config = dict(
    d_expert=128,
    balance_bias=False,
    norm='rmsnorm',
    tie_embeddings='early',
    dataset='wikipedia_en',
)
Below are experts of layer 4 (counted from 0) of a mixture-of-experts language model. Rows are named gate (a neuron's input weights, with its number), up (a neuron's input weights, with its number), down (a neuron's output weights, with its number) and show model dimensions 112-223. Each number is 128 + 32 x the weight over its row's rms, rounded and kept within 0 to 255.
Before each expert's rows: a language model's description of what the expert responds to; "comes before" lists some tokens at least twice as common just after its tokens as in all text. This comes from a sample of Wikipedia text that the model never trained on. Tokens count by the router's weight.

# expert 21
It responds to: Clause boundary markers. Commas, full stops and relative or subordinating words starting a new clause, such as which, that, who, where, while.
comes before: "\n\n", " The", " the", " he", " and", " In"
gate1 [124 112 202 130 132  92 108 154 126 130  96  60 111 116 112 164 106 136  99 141  44 151 109 107  86  71 106  77 110 166 128 119  57 131 127 118 132  81 112  99 134 128 146 115 149 113 113  97 100  93 162  29 133 113 144 168 151  97 115 121 147 130 135 181 107 117 101 127 119 113 139 139 150 101  97 102 141 126 137 167 125 188  94  81  98 175  99 203 133 129  95 148 104 130 159 110 140  66 127 120 177 105  61 141 145  85 128 139 170 114 117 138]
up1 [ 96  82 120 126 123  78 106 155 103  80 109 134 121 108 155  83 121 146 156 117 106 171 134 117 139 168  71 133 126 138 157 124  87 219 131 109 174 108 151 148 156 125 148 106  88 157 115 122  84 123 139  97 126 101 106 143 163 115 121 162 121 104 132 173 122 116  90  91 153 143 128  97 160  85  90 114 146  98 104 115  85 123 106 123  91 157 155  74 251 174  73 200 160  85 133 127 118  88 102 150 174 103  82 145 171 194 106 165 109 165 107 160]
down1 [141 131 146  95 117 101  95 106  57 118 201 135  64 131  94 144 143  95 157 127 159 141  90 106  65 160 178 112 116 167 122 200  68  99  79 125  99 115 124  98 187 161 113 122 215 138  59 132 178 137 146 172 107 116 120 156 120 132 144 115 118 121 122 157 164  78 137  96 124 149 152  88 128  70 124  61  79 139 112  96  86 157 100 142 113 107 164  14 157 105 156 120 131 102 119 129 154  87 154 122  98 171 166 127 110 159 114 140 152 144  72  98]
gate2 [128  73 108 158 145  67  96 162 114 127 139 125 110 187 108 103 149 114 182 139 108  67 121 105  93  82 128 211 144  92 119 117 111 149 143  88 105 159 204 162 167  86  94 104  99 187 159 107  96  91 123 118 111 110 123  82 134 144 126 127 108 119 164 139  98 140 131 182 111 159  85 126 122  78 134 103 119 171 131  83  59 104  76 129  76 122 164 100 157 141 138  56 141 131 173 171 129 110 135 121 160 170 106 107  90 134 148 164 135 168 134  90]
up2 [128 118 165 142 103 121  95 119  94 134 152 182 189  98 142  98 126 126 100 172 130 119 110 124 137 108 136 154 132 128 148 120 126 120 108 150  93 118 107 163 160 174 203 135  95  79  90 113 155 124 122  99 145 156 172 161  99  91 108  97 110  64 108 157 137 137  98  70 112 129 164 100 154 201 167 140 181 132 121  94 132 134 175 170 171 112  88 181 134  83 158 152 116 114 137 106 104 117 120  94 133 124  65 149  89 116 105  76 158 170 108 144]
down2 [189 123 136 128 140  93 152 111 153 158 126 119 153 180  79 106 171 104 153  40 107 143 122 138  75 149 129  83 107 140 107 135  79 166  76  83 121 113 153 114 145 133 119  52 176 122 111 137 178 122 114  96 139 159 144 138 163  91 121 231 131  97 123 114 124 142 118  77 145 132  80 160 172 103  83  85 141  93 155 156 140  98 119 101 201 166  95  78  94 125 155 104 192 135 144 162  87  77 142  97 103 111 196  50 100 115 127 173 151 125  65 117]
gate3 [159 169 111  76 163 110 193 130  90  79 141 112 167 122 149 189 124 110 167 127 142 100 145 166  66 105 139 183  89 126 124 146 105 130  95 157 150 220  84 142 102  67  66 182 129 103 129 206 160  95 131 160 108  71  83  95 155  44 140 101 156 143  83 103 148 139  85 126 130 101 187 152 123 119 102 146 129 141 136 171 107 114 161 113  92 199 165 127 150  86 106 152 134 110 147 113 173 154 112 138 105 146 132  53 119 182  90 184 118 145 202 177]
up3 [ 80 154 142 168 140 103 170 154 105 126 124 136  82 141 124 144 157  94 111 146 168 114 159  99 116 120 135 134 162 114 145 164 211 159 157 106  98 102 138 184  71 205 159 137 152 155 149  74 122 123  99 141 228 162 182 177 147 207 187 158 107 108 128 144  88  62  66 173 130 193 152 161 118 142 117 154 111 131  83  85 111 167 104 177 117 158 116 161 134 117 148 141 105  93 105 156 172 148  72 128 150 112 153 146 149 113 157 111 125 109  51  95]
down3 [157 109 125 149 132 150  93 182 102 166 189 135 107 118 126  65  90  98 134 174 152 103 128  79 144 191 106 170 114  98 155  97 109 188 112 173 109 153 160 155 135  58 135  74  68  93 153 160 133  91 147 163 134 125 181 103  99 107 103 117 138 120 130 143 165 143 164 144 187 108  94 121 102 144 118  86 126 177  74 161 123  73  99 101 136 143 144 140 166 131 131 108 117 142 173 104  78  94 168 151 151 138 116 151 163  91 163 138 168  85 103  82]
gate4 [138  96 150 129  35 107 111 138 169 111 122  69 117  86 163 119  95 120 122 158 113 146 100  76 112 196 127 135 143 178 136  78  89 137 161  64 115  93 105 179 181 146 195 128 170 144  94 151 109 118 185 168 180 100 127 142 112 139 139 133 163 158  97 123  98 104  61 164  93 191 134 123 166  97 139  80 150  79 123 178  83  88  96 124  76 127 111 155 142 124 119 114 103 134  97 162 127 131 125 157 136 123  88 118 141 110 140 112 168 166 132 145]
up4 [126 180  96 143 182 115 104  97 175 108 158 192 146 123 203  82  76 143  57  95 125 136 117 118 180 121 100  90 128 134 102  98 128 158 125 169 132  95 118 142 121  91 106 135 124  99 122 137 188 157 132 103  88 155  87 202 112 110  99 150 106 106 160 110 136 185 138  73 155 115 106 108 156 154 105 101 105 165 112 141 148  93  60 135 152 170 173 149 143 178 159 106  89 128  67 139 123 124 104  47 172 139  62 131 141 127 120 170 181 149 137 122]
down4 [117  89 166 147 148 140 177  96  81 132 104 117 155  86 181 194 150 111 103  87 153 121 121 132 128 145 122 130 146 152 128 127 100  82 160 136 107 126  49 130 132 127  96 138 125  90 151 162 180 158  86 120 133  80 156 134 121 172 105 104  83 191 105 168 116 156  31 151  78 216 167 149 116  96  74 114 190  97 127 187 146 127 140 173 111  43 147 156 129 125 128 146 128  99  75 137 141 153 172 148 146 189 132 118 111 146 110  72 176 140 115 108]
gate5 [110 135  63  91 183 151 102  87 127  99 212 126 136  89 121 134 111 108 157 106 142 119  66 173 102  33 115  83 122 130  69  95 106  97 169  93 157 165 139 118 111 134 119 125  88 139 141 103 130 114 104 148 125 101 121  91 141 124 120  90  78 145 162 119 174 163 161 137  95 105 151 124 152 119 120 119  80  80 128  96 132 128 137 168 162 102 114 144 155 180 166  87 114 100 109 156 117 106 140 122  69 149  46 156 134 207 106 131 133 103 148 122]
up5 [202 193  66 155 104  88 101  30 112  91 176 158 159 120 217 127  93 119 185  55  92  43 117 107 108  88 103 137  66 132 109  82 125 129  94 164 217 158 152  78 178 151 149 165 157 112 119 138 145 109  29 131 117 101 126  90 128 101 175 115  97 117 168 148 117 123 142  58 158 103 142 130 134 116 152 160  73 157  96 129 146 127 156 129 132 132  87 109 154  76 143 136  98 114 138 150 106 164 143 147 134 125 136  87 116 105 155 135 102 142 113  88]
down5 [142  71 197 211  88 119 129 137 134 125 114 162  77 113 124 115 131  97 177 145  61 116 143 127 105 148 165  89 100 142 116 130 135  72 164 112  72 113 169 113  84 106 114 141 131  58  71 162 152  61 149 128 138 128 179  78 100 143 171 193 119  85 111 129 144 102  88 131 106 178 139 128 145 151 192  96 121 113 161 139 145  67  85 114  93 153 112  60  81 101 122 156 142 133 101 150 107 182 106 128 119 145 169 145  68 156 143 189 179 128  95 168]
gate6 [107 137 121 127 172  50 161 108 155  70 176 100 191  99 117 123 133  68 209 195  87 175 147  94  95 176 159 107 118 145 125 103 133 144 123 103 127 191 170 134 114  42  72  85 150 111  88 131 139 168  98  52 108 139 166 142 145 117 124 151 133  87 149 131 144 125 145  65 105 155 113 120 155 114  97 163 127 133 163 151 145 130  59  89 224 118 166 110 136  95 104 155 157 121 164 192 153 105 166 137 187 150 126 112  76 131 141 129  56 174 114  97]
up6 [211 161 126 115 144  81 120 144 133 145 120 122 109  89 157  88 119 100 123  93 157 129 229 163 126 139 149 138 144 136 111 131 140 144  86 125  94 135 166 144 138 127 119 119 173  82 103 103 137 101 110  90 136 156  60 117 108  88 117 146  91 115 234 121 129  68  81 143  74  59 160 146 121 193 189 174  86 164 164 123 128 110  65  55 126 126 160 197 141  73 140 112 130  92 201 116 152  78 115 168 168  91 152 146 169  79 117 147 128 166  78 137]
down6 [141  91  79 104 166 142 152 133 140 158  78 136 159 106 139 102 141 132 132  81 106 121 165 161 140  73 129 107  87  40 159 118 147 108 134 145 104  87 123 113  76 121 136 115 177 198 117 116 114 139 105 131 130 193 173  92 139 170 109 104 140 126 106 153  94 139 142  72 142 181  94 229 167 138 147 159 113 153 168 137 189 101 103 109 208 147 133  97 115 151 107 189 132 122 115 183  90 138  61  73 106 138 100 194 126 132 149  77 107  95 158 158]

# expert 17
It responds to: Connectives and clause verbs. Coordinating "and", "or", "but" and main verbs opening a clause after a comma or subject, such as stating, defeated, told.
comes before: " the", " a", " to", " that", " his", " in"
gate1 [137 182 174 118 145 121 113 162 146 113 148 143 153 155  59  80 151 117 134 120 177  97  91 144 148 149 156 111 167 113 177 117 126  97 115  84  98 167  93  74 124 132  79 135 132 107 119 139 173  58 106 107 173  73 119 115 130 115 144 112 141  75 123 112 150  98 128 134 127 100 127 166 161 119 116 166 123 163 105 148 150 126 100 118  83 124 108 143 128 132 159 141  85 122 170 138 133 168 198 131  95 170  56 110 108 103 119 147 137 169 143 122]
up1 [121 140 107 160 146 121 140 158 117 151 116 133 165 128  97 175 138 127 101 182 133 138 161 107 117 112  64 128 126  65 120 143 163 104 126 213 131 125 178 126 135 111 126 157 127  74 123  95 134 116  91 138 150 137  82 148 164  80  78 133 129 104  85  67  91 195 130 149 122 166 157  94 116 118 109 163 132 153  89 156  94 153  86 190  78 147 138 144 213 188 153 163 116 137 161 168 124  94 100 116  99 158 178  96 132 101  72 114 105 171 178 123]
down1 [122  69 218 135  90  89  88  95  88 178 114 151 127  94 111 128 136 134 105  95 143 171 153 123 184 127 126 146  69 129 146 154 113 206 204 129  89  92 166 121  88  96 112 124 116 147 108 143  11 127  96 117 140  98 165 156 100 158  96 163 123 124 118 200 149 113 156 114 148 119 111  67 103 140 124 125 131 106 127 121 141 146 129 149 137 171 107 165 136 154 125 100 160  59 136 138 112 113 152  94  89  97 114 149 133 160  98  90 102  74 122  84]
gate2 [124  50 151 180 133 148 103  94 134 124 106 139 145 105  93 114 115 131 124 109  67 136 126 134  77 102 179  86 132 156  93 141 105 148 103 130 127 162 118 172 104  70 175 200 143 154 145 115 141 116 149  41 157 120  88 104 136 153  95 148 152 175  74 165  96 119 149 160 141 102 125 104 117 194 127 186 155  73 146  59 129 141 133 126 107 102  75 223 175  71 145 175 164 106 144 175 123 108 129 118 138 170 142 163 171 189 153 135  93  97 114 116]
up2 [ 50 128  97 194  51 178 130  95  91  94 106 142 114 103 138 132 205 174 100 105 119 160 141 179 127  75 109 122 156  89 161 124 154 119 155  71 114 118 102 156 156 121 161  66 148  36 110 120 158 111 142 133 123 117  85 119 160 177  77  77 105  84 201 169 115  99 125 160 153 139 136 136 167 130 159 116 122 127 116 105  78 158 125 116 100 142 174  40 146 132 150  50 160 134 125 126 136 152 138 116 171  91 207 126 110 216 108 102 154 139  72  77]
down2 [132 181 127 135  61 165 147 147  80 110 136 104 118 151 153 142 168 120  83 105 177 169  94 184 183 135  98 143  75  97 160 156  86 168  84 157 118 123  66 155 192 141  79 127 115 129 158 165 177 108 106 118 148  56 121  95  89 142 123 196 131 177  89 108 138 133 149 146 173 118 171  96 169 131 136 139 127 174 108 165 151 137 149 163  90 120  78 150 137 206 160  77 117 162 164 182 113 114 161 145 119 117 123  97 126 135 140 138 123 149 142 137]
gate3 [177 118  86 125 136  70 115  79 147 171 124  80 138 167 152 141  98 110 143 162 142 124 139 148 140 120 111 107 123  62 137 134  85 167 134 155 186 120 109 149 133 118 109  69 134 126  94 130  90  61 161 145 135 126 120 127 128  98 158 109 183 172  91  96 178 119 176 171 133 136 105 133 192 165 139 131 122 112 148 108 133 105 122 209  85 145 108 141 134 122  85 195 125 116 161 149 151 120 157 121 146 133 114 157 125 113 127 100 173  92 147 155]
up3 [132 112 140 111 139 111  64  71  94  99 129 115 136 139 104 177 127 163 112 151 113 137  63 104 149 152 160  77  70 128  57 209  97  76 177 161 108  88 124 149 121 113 111 212 102 171 169  95 142 152 132 115 147 124 189  83 111 104 143 130 159 104 130 162 139  80 131 103 106 105 154 109 135  97 125  85 133 111 138 118 111 160 122 111 187 131 163 108  84 113 139 136 131 102 161 144 125  64  95 125 126 160  30 114 136 130 217 110 127 141 137 119]
down3 [133 215  84 127 105  81 184  90 110  85  86 107  82 183 121  93  70  66 155 122 161 129  81 153 127 165 117 117 199 101 136 115 147 130 128 170 128 157 201 140 110 143 170 127 157 107 138 175 111 161  97 168 125 180  97 149 137 124 153 154 125 150 152 122 127 128  57 135 115 181 157 115 112 159 105 130 134 110  89 115  84 162 133 186 147 155 126 134 155 169 121 121 123 107  91  96 183 158 172 184 122 109 150 165 157 120  87  98 124 143 173 184]
gate4 [149 123 112 147 158  90 107 105 127  92 120 167 115 120 124  73 218 100 109 122 157 156 116 115 146 183  73 101 190 123  72 115 129 115 165 158 114  80 189  92 148  98 117 126 104 171 106 127 133 137 101 152 175 148  92 155 164  78 129 209 143  86 132 132  97 143 126 172  86  70  68 107 108  96 128 188 144  65 130 150 122 125 106 138 133  93 155 134 158 133 185  93  85 112 149 120 101 176 103 194 111 155  56 127 119 139 118 148 113 134 155 118]
up4 [177 144  82 109 135  90 170  90 133 123 112  70 102  97  59  74 101 146 110 107 178 136 133 161 143 126  49  84 190 144 100 162 132 127 116 151 117 147 184 141 106 124  98 114 110 158 165 117 130 155 176  66  89 141 105 155 233  61 131 187  78 132 114 126 134 102  83 175 134 110 127  45 120 148 151 149 130 116 152 133  86 116 150  90  98 102 164  91 131 101  94 160 185 113  89 132 144 110 146 132 132 132  95 132 156 124 141  83 160 116 166 141]
down4 [102 112  96 116  77 101 127  88 157  96  84 126 143 122 103 170 140  83 107 167 118 107 110 169 120 144 109 150 119 124 100 115 163  75 118 129  58 125 133 102 177 119 108 155 164 101 133 129 163  93 175  80 134 115 147  94 100  58  79 165 122 113 101 103 134 134 128 181 129 160 178  86 170 138  95 134 120 134 138 126 109  79 138 133 154 137  67  92 124 158 138 124 155 102 107 138  91 198  96 135 124 206 143  76 172 119 115 109 114 113 127 100]
gate5 [ 67 142 120 139 157 147 123  64 121  93 155 148 118 150 154 133 116 142  85 113 101 123 126  99 118 133 148 157  80  96 145  70 181 149 162 105 104 124 190 150  37 114 177 129 139 125  71 180 176  84 125 115 185  86 131  98 108 119 108 113 150 122 179 110 134  88  99  82 106  72 139 132 111 157 109  86 139 164 134 175 158 141 132 119 132 152 146  44 141 107 169 138 158 150  68 162 115 117 135 145 107 146 176 133 126 140 162 121 190 139 118 138]
up5 [101  91  92 134 113 148  84 151 108  36 123 130 122 149  81 139 187 162 127  19 151  80 144 194  85 126 122 146 119  99 118 112 158 125 149 121 155 121 148 105 161  57  34 158 101 189 115 141 140  92 137  92 114 145  90 183 161 124 108 128 133  67 147  81 145 172  84 172 104 150  75 134 180  88 190 115 151 113 122 139 148 132 110  86  98 122 138 161 131  95 132 150 123 145 100 114 117 134  79 169 153 136 137  79 107  92 145  88 106 123 155 140]
down5 [186 174 124 107 102 158 100 143 129 116 155  89 145 131 101 112 116 115 149 124 117 110 137  62 113 139 107  97 148 120 132 153 134 154 159 143 151 103 190 112 115 144 115 151 100 114 102  79 153 164 118 168 165  81 168 128 132  78 150 158 144 131  73 136 130 143 104 168 146 145  97 111 159 162  97 136 165 150 149 133 103 136 137 153 145 115 119 187 128  91 136 129 114  76  73 123 174 195  69 191  66 114  51  83  53  85 121 154 166 131  93  91]
gate6 [194 101  93 183 158 115 179 117 106 133  87 133 169 148 107 133  86 166  62 121 123 115  94  68 149  67 160  97 127 125 146 135 139  86 112 119 125 158 104 139 103 107 143  93 132 139 108 152 154  93 152 137  93 142 100 121  75 134 123 172 130 149 115 163  57 192 166 151 191 133 134 100 103 140 126  74 129 127 173 167 187 193 106  74 145 141 142 155 140 150 164 141 164 213 146  92 148 126 132 107 126 105 138 158 151 103 112  96 109 122 126  92]
up6 [200 135 172 108 119 147 185 131  87 172  80 148 121 126 156 144  89  86 125 158  83 108 100 105  92 108 186 133 145 119 131 132 134 141 112 130 112 141 143 124 152  95 189 157  99 159 154 137 152 116 143 148 179 169 130  53 153 155  74 178 185 102 148 134 208  56 174 154 125 136 107 140 139 125 132 127 158 129 136 100 102  80 149 176  87 130 139 143 156  84 112 149 156 115 149  83 143 103  73 150  98 160 149 165 116 148 122 157 134 153 158 111]
down6 [100 111 113 104 155 159 123  55 115 160 140 123 134 144 189 161 208 123 115 149  36 117 151 120 131  72 112 128 162 204 153  86  63 131  98 121 171 118 158  48 101 155 126  98 182 117  93 115  94 139 117 162 139 196 164 136 140 123 119 123 115 162 126 142 187 141  72 128 179 100 138  99 145  83  94 131 160 132 142 141 141 139 135 187 126 139 126 138  75 149  74 253 129 172  49 101  85 152 153 129 130 172 106 124 117 108 160 136 145 130 167 117]

# expert 16
It responds to: Noun ends and sentence periods. Head nouns for institutions and media, such as film, University, album, plus their plural endings and sentence-ending periods.
comes before: ",", "\n\n", ".", " of", " in", " and"
gate1 [147  79 162 142 120 141 111  82 135  99  92 159  79 146 127 104 146  91 109 138 108 118 105 103 129  91  91 157 167 137 143 111 141 116 113 173 156 170 163 142 113 139 124 136 151 114 123 114 129 131  79 125 124 166 176 120 118 113  40 181 137 122 131  94  90 101  94  97 132 134  75 156 175  98 160 107 156 123 127 130 135 160 139  88 156 108 129  88 101 105 137 194 126 140 115  98 151 148 142  80 119 143 144 128 147 115 132  87 130 102 100 161]
up1 [146  83 101 118 105 139 139  67 133 122  88 151 149 123 104 109 113  83 150 125 168 102 155  78 158 129 186  97 158 125 176 141  79 158 151 197 129 107 124  89  88 157 195 164 164 167 112 136  69  97 110 151 107  71 169 159 153 136 111 121 174 134 139 161 110 153  95 126  79 119 105  71  94  72 124 174 109 109  89 187 122  75 152 125 150  88 136 119  90 116 157 129 147  98 144 126  90 151 171 129 148 117 110  98 116 123 210 164 143  91 122 181]
down1 [139 150 160 113 135 112 199  67 150  88 162 128 101 106 131  92 154 147 118  93 167 127 124 112 133 173 144 104 143  98 153 170 156 161 134 101 131 169  58 145 155 134 123 103 120  53 127 142  85 168 158 169 146 101 136 137  79 139 101 138  93 159  61 119 123 114 158 156 178 146 175 159 210  85 136 131  67 161 100 178 105  99 121  95  80 149  91 142 161 139  82 135 136  93  74 141 129 120 132 109 125 115 162 106 103 142 141 132 119  74  79 135]
gate2 [132 158 100 111 131 152 161 165 159 109 161  51  80 160 175 110 165 124  83 133 143 127  86 107 115 152  97  72 161 129  73  79  85  77 160 157 119 161 149 116  99 114 129  77 139 144 170 211 175 123 118 117 116 186  33 106 132  90 127 147 166 176 135 119  79 100  86 133 164 138 166  88  93 155 136  85  85 139 165 120 122 102 100 157 150  98 188 142 108  96 130 113 102 143 150 117 137 144 153 136 148 165 154 139 112 104 144 113  63 123 105 131]
up2 [126 171 100 146 141 222 126 112 132 128 122  46  78 129 114 101 156 131 120 175  44 141  86 115 129 151 156  81 154 110 120 122 130 120 119 180  63 199 124  88  84 140 158 129 141  46 126 112 171  89 116 116 125 154  59 152 113 178 110 115 204 138 204 131 141 133 131  70 165 104 103 174 122 122 181 104 115 114 151 132 128 101 154 117 137  75 153 125 150 101 136 108 161 119  91  78 109 145 125 199 121 130 151 133 132 146  44 143  87 170 119 119]
down2 [ 98 114 125 118 137 153 115 112 111 128  80 134  87 124 149 165 109 115 102 128 129 176 184  50 149 168 143 131 139  72 153 181 153 107 131 113 165 118 146 120 136 156 144  76 111 157  84  64 131  92 102  96 195 115 163 159 154  96 145 157 119 147  66 120 182 120 172  84 136 148 182 146  62 102  88 132 135 103 141  94 139 165 161 106 123 205  65 136 106 128 150 145 163 114 112 111 129 190 145 116 101 186 152 108 167 158 154 110 181  79 153 102]
gate3 [123 100 107  80 143  74 160 112  71 128 118  57 100 120 107 136 131 144 102 146 168  69  84 138 120 135  97 156  95 133  95 106 153 187 102 146 159 163 125  69 131  88 117  97 183 162 124 118 137 102 193 128 135  92 130 142 127 113 144 163  91 139 114 152  81 186 176 116 128 136  78  99 125  78  67 133  98 196 139 152  86 145 126 130  92  33 126 153 111 168  68 111 126 120 136 121 123 124  75 126  80  93 158 118  98  95 162 152 115 150 126 115]
up3 [187 120 110 137  30  97 138 142  93 136 124 105 156 133  99 156 116 157 117  76 101 156  45  86  66 116 125 119  87 140 127 131 177 144 110 179 145 135 154 138 120 122 131 145 141 166 112 131 137  91 166  69 135 205 113 106 128 137 198 154 105 107  69 154 117 144 106  41 141 130 135 130 125 182  83  92  92 112 151 123  96  88 130 158  60 163 128 119 105 171 117 113 127 112 131 144 170 117 138 142 144 133  69 165 148  73 147  85 130 169 156 100]
down3 [130 172 105 209 124  57 155 107  64 133 117 117 121 204 162 106 138 203 129 132 113 143  98 146  54 108 101 147  94 186 137  86 142 148 155  88  88 130 154 115 101 116 134 111 164 107 189  61 162 134 147 108 141 177 154 151 171 166 153 169 116  88 135 112 117  99  80  90 133  73 126 122 121 143 132  82 115 118 120 133 107 111 105 140  91 107 183 112 157 141 142 175 157 120 106 102 154 157 124 158  87  76 146 149 143 143  93 210 143 106 126  63]
gate4 [134 102 166 153 109  94 132 121 100 115 147 137 107 129 128 122 198  77 135 165 105 120 170 101 129 142 169 214 110 116 138  80 123 139  87 124 156 120 120 137 152 110  91 110 158  98  92  90 102 110 159 136 128 120 139 164  98 133 149  93 144 150 165 118  86 111 169 141  78 190 162 194 133 143  84 110 104 107  88  79 149 143  60 132 165 118 143 130  89  75 102 121  65 110 133 140 124 112 119 162 167 155 113 159 140 157 169 146 159 119 119 152]
up4 [128 171 174 164 158 119 220 138 155 143 115 113 127 150 169 146 146 146  45 138 138 131 164  65  97 134 178 143 118 166  80 118 159  94 136 149 104  98 101 141 134  78  47 202 124 137 140 133 122 147 147 166 107 134 120 111  86 110 120 176  93 114 157 174 153 135  70 151 137 140 121 106 135 189 166 102 131  86 133 123 129 115  90 103  59 144 122 174 131 109  91 131 199 112  71 125  94 102  95 119 135 165  74 133 181 136 120 141 136 131  98 102]
down4 [122 115 130 123 140 105 137 106  62  82 165 106 156 173 126 109 128 174 125 131 123 124 135  95 178  76  54  91 165  70 117 100 119 128 124 109 147 155 140 158 142 156 120 127 140 132 115  93 132 135 100  95 150 114 245 125 113  91 102 116 114 174 189 110 159  94 167 191 143 165 115 143  90 137 113 117 114 152 162 115  92 133 107 149 132 146 185 118 176 159  95  53  88 127  69 133 210 148 183 125 168 128 150 153  95 178 155 161 134 118 157 112]
gate5 [123 131 151 157  52  48 114 157 124 101 127 120  76 101  37 128 130 189  76 120 112 141 115 126 154 116 121 151 160 128 131  55 144  75 163  94 161 164  91  91  87 138 119 162 135 147 129 150  91 156 168  91 107 185  79 111 146 185 108 113 117 163 123 110 118 114  78 101 127 146 143 149 114 151  91  90 201 108 196 133 145 134 112 152 156 157 140 129 141 138 100  92  84  55 122 132 149 155  81 108 183 139 124 116 110 153 153 159  93 143 131 140]
up5 [ 98 184  93 116  98 169 150 113  86 112 169 125 141 164 179  96 126 154  88 170 138 136 107 114 142  90 157  76  96 133 163 171 132 134 137 118 158 150 134 135 122 151 103 182  99 142 115  73 111 124 122 123  79  79 159 138  90  65 149  85 147 174 129 169 141 148 153 130  99 144 108 133 178 121 146  90  86 107 134 105 166 151  87 106 102  86 146 138 114 104 133 146 148 136 125 139 150 122 160 126 107 138 171  68  97 141 187 162 124 174 124  98]
down5 [125  71 122 100 164 206 146 153  86 123 196 117 142 111 172 145 199 152 159 184 122 170  66  96 163  92 186 134 119 105 178 143 155  98 195 127 172 125 175 100 138  75 102 182  44 102 110  85 144  91 106 140 125 129 138 140 134 113  60 168 154 158 108  93 106 103 141 126 116 131 128 110  62 148 139 139 110 165 148 129 129 180  38 149 120 121 186 131 195 135 106  83  88 116  87 100 151 191 146 128 147  75 159 136 200 143 126 130 137 130  89 199]
gate6 [150 132 122 156 172  67 106 123  75  91 166 129 126 133 169 105 119 114 102 135 199 207 146 101 131 144 130 165  98 136 148 155 112  98 134 169 144 106 150 138 173 145 109 112 145  96  97 161 137 156 141  54  93 182 111 101 106  68 105  76 140 102 150 131 199 103 120 160 176 123 158 102 132  94 133 179 163 124 126 141 106 125 157  89 107  98  88 155 101 128 100 137 167 172 119 133 165 124 177 171 117 173  73 124 118 130  70 104 148  96 150 121]
up6 [115  60  84 106 107 106 102  94 122 135  90 126 161 172 126 151 170  66 158 130 156 132  92  98  69  58 149 185 120 157 120 138 101 156 145 171 158 146 171 131 131  54 134 184 139 157  89 100 144 115  98 192 170 109 134 170  52  83  86  74 133  68 129 118  78 164 120 118 157 203 138 114  63 141  90 116 123 132 126 154 192  82  86 107 139 120 155 108 141  99 131 173 138 121 167 139 146 178 164 132  79 149 103  82 141 118 103 169 106 161 124 146]
down6 [ 65  96 158 136  85 122 160 145 116  88 125 126 146 103 108 159 111 163 131 114 150 106 121 162  96 154 100 143 215 117 196 160  85 212  94  92 136 116  77 115  73  95  80  88 125 109  54  95 139  84 150 113 139 118 152 164 147 124  90 135 126 133  68 137 153 146 104 128  79 116 139 105 114 101 129 129 130 122 189 130 203 137 146 114 151  93  80 144 118 124 218  93 124 192 134 135 127 162  83 129  91 121 134  91 172  92 119 145 125 112 161  72]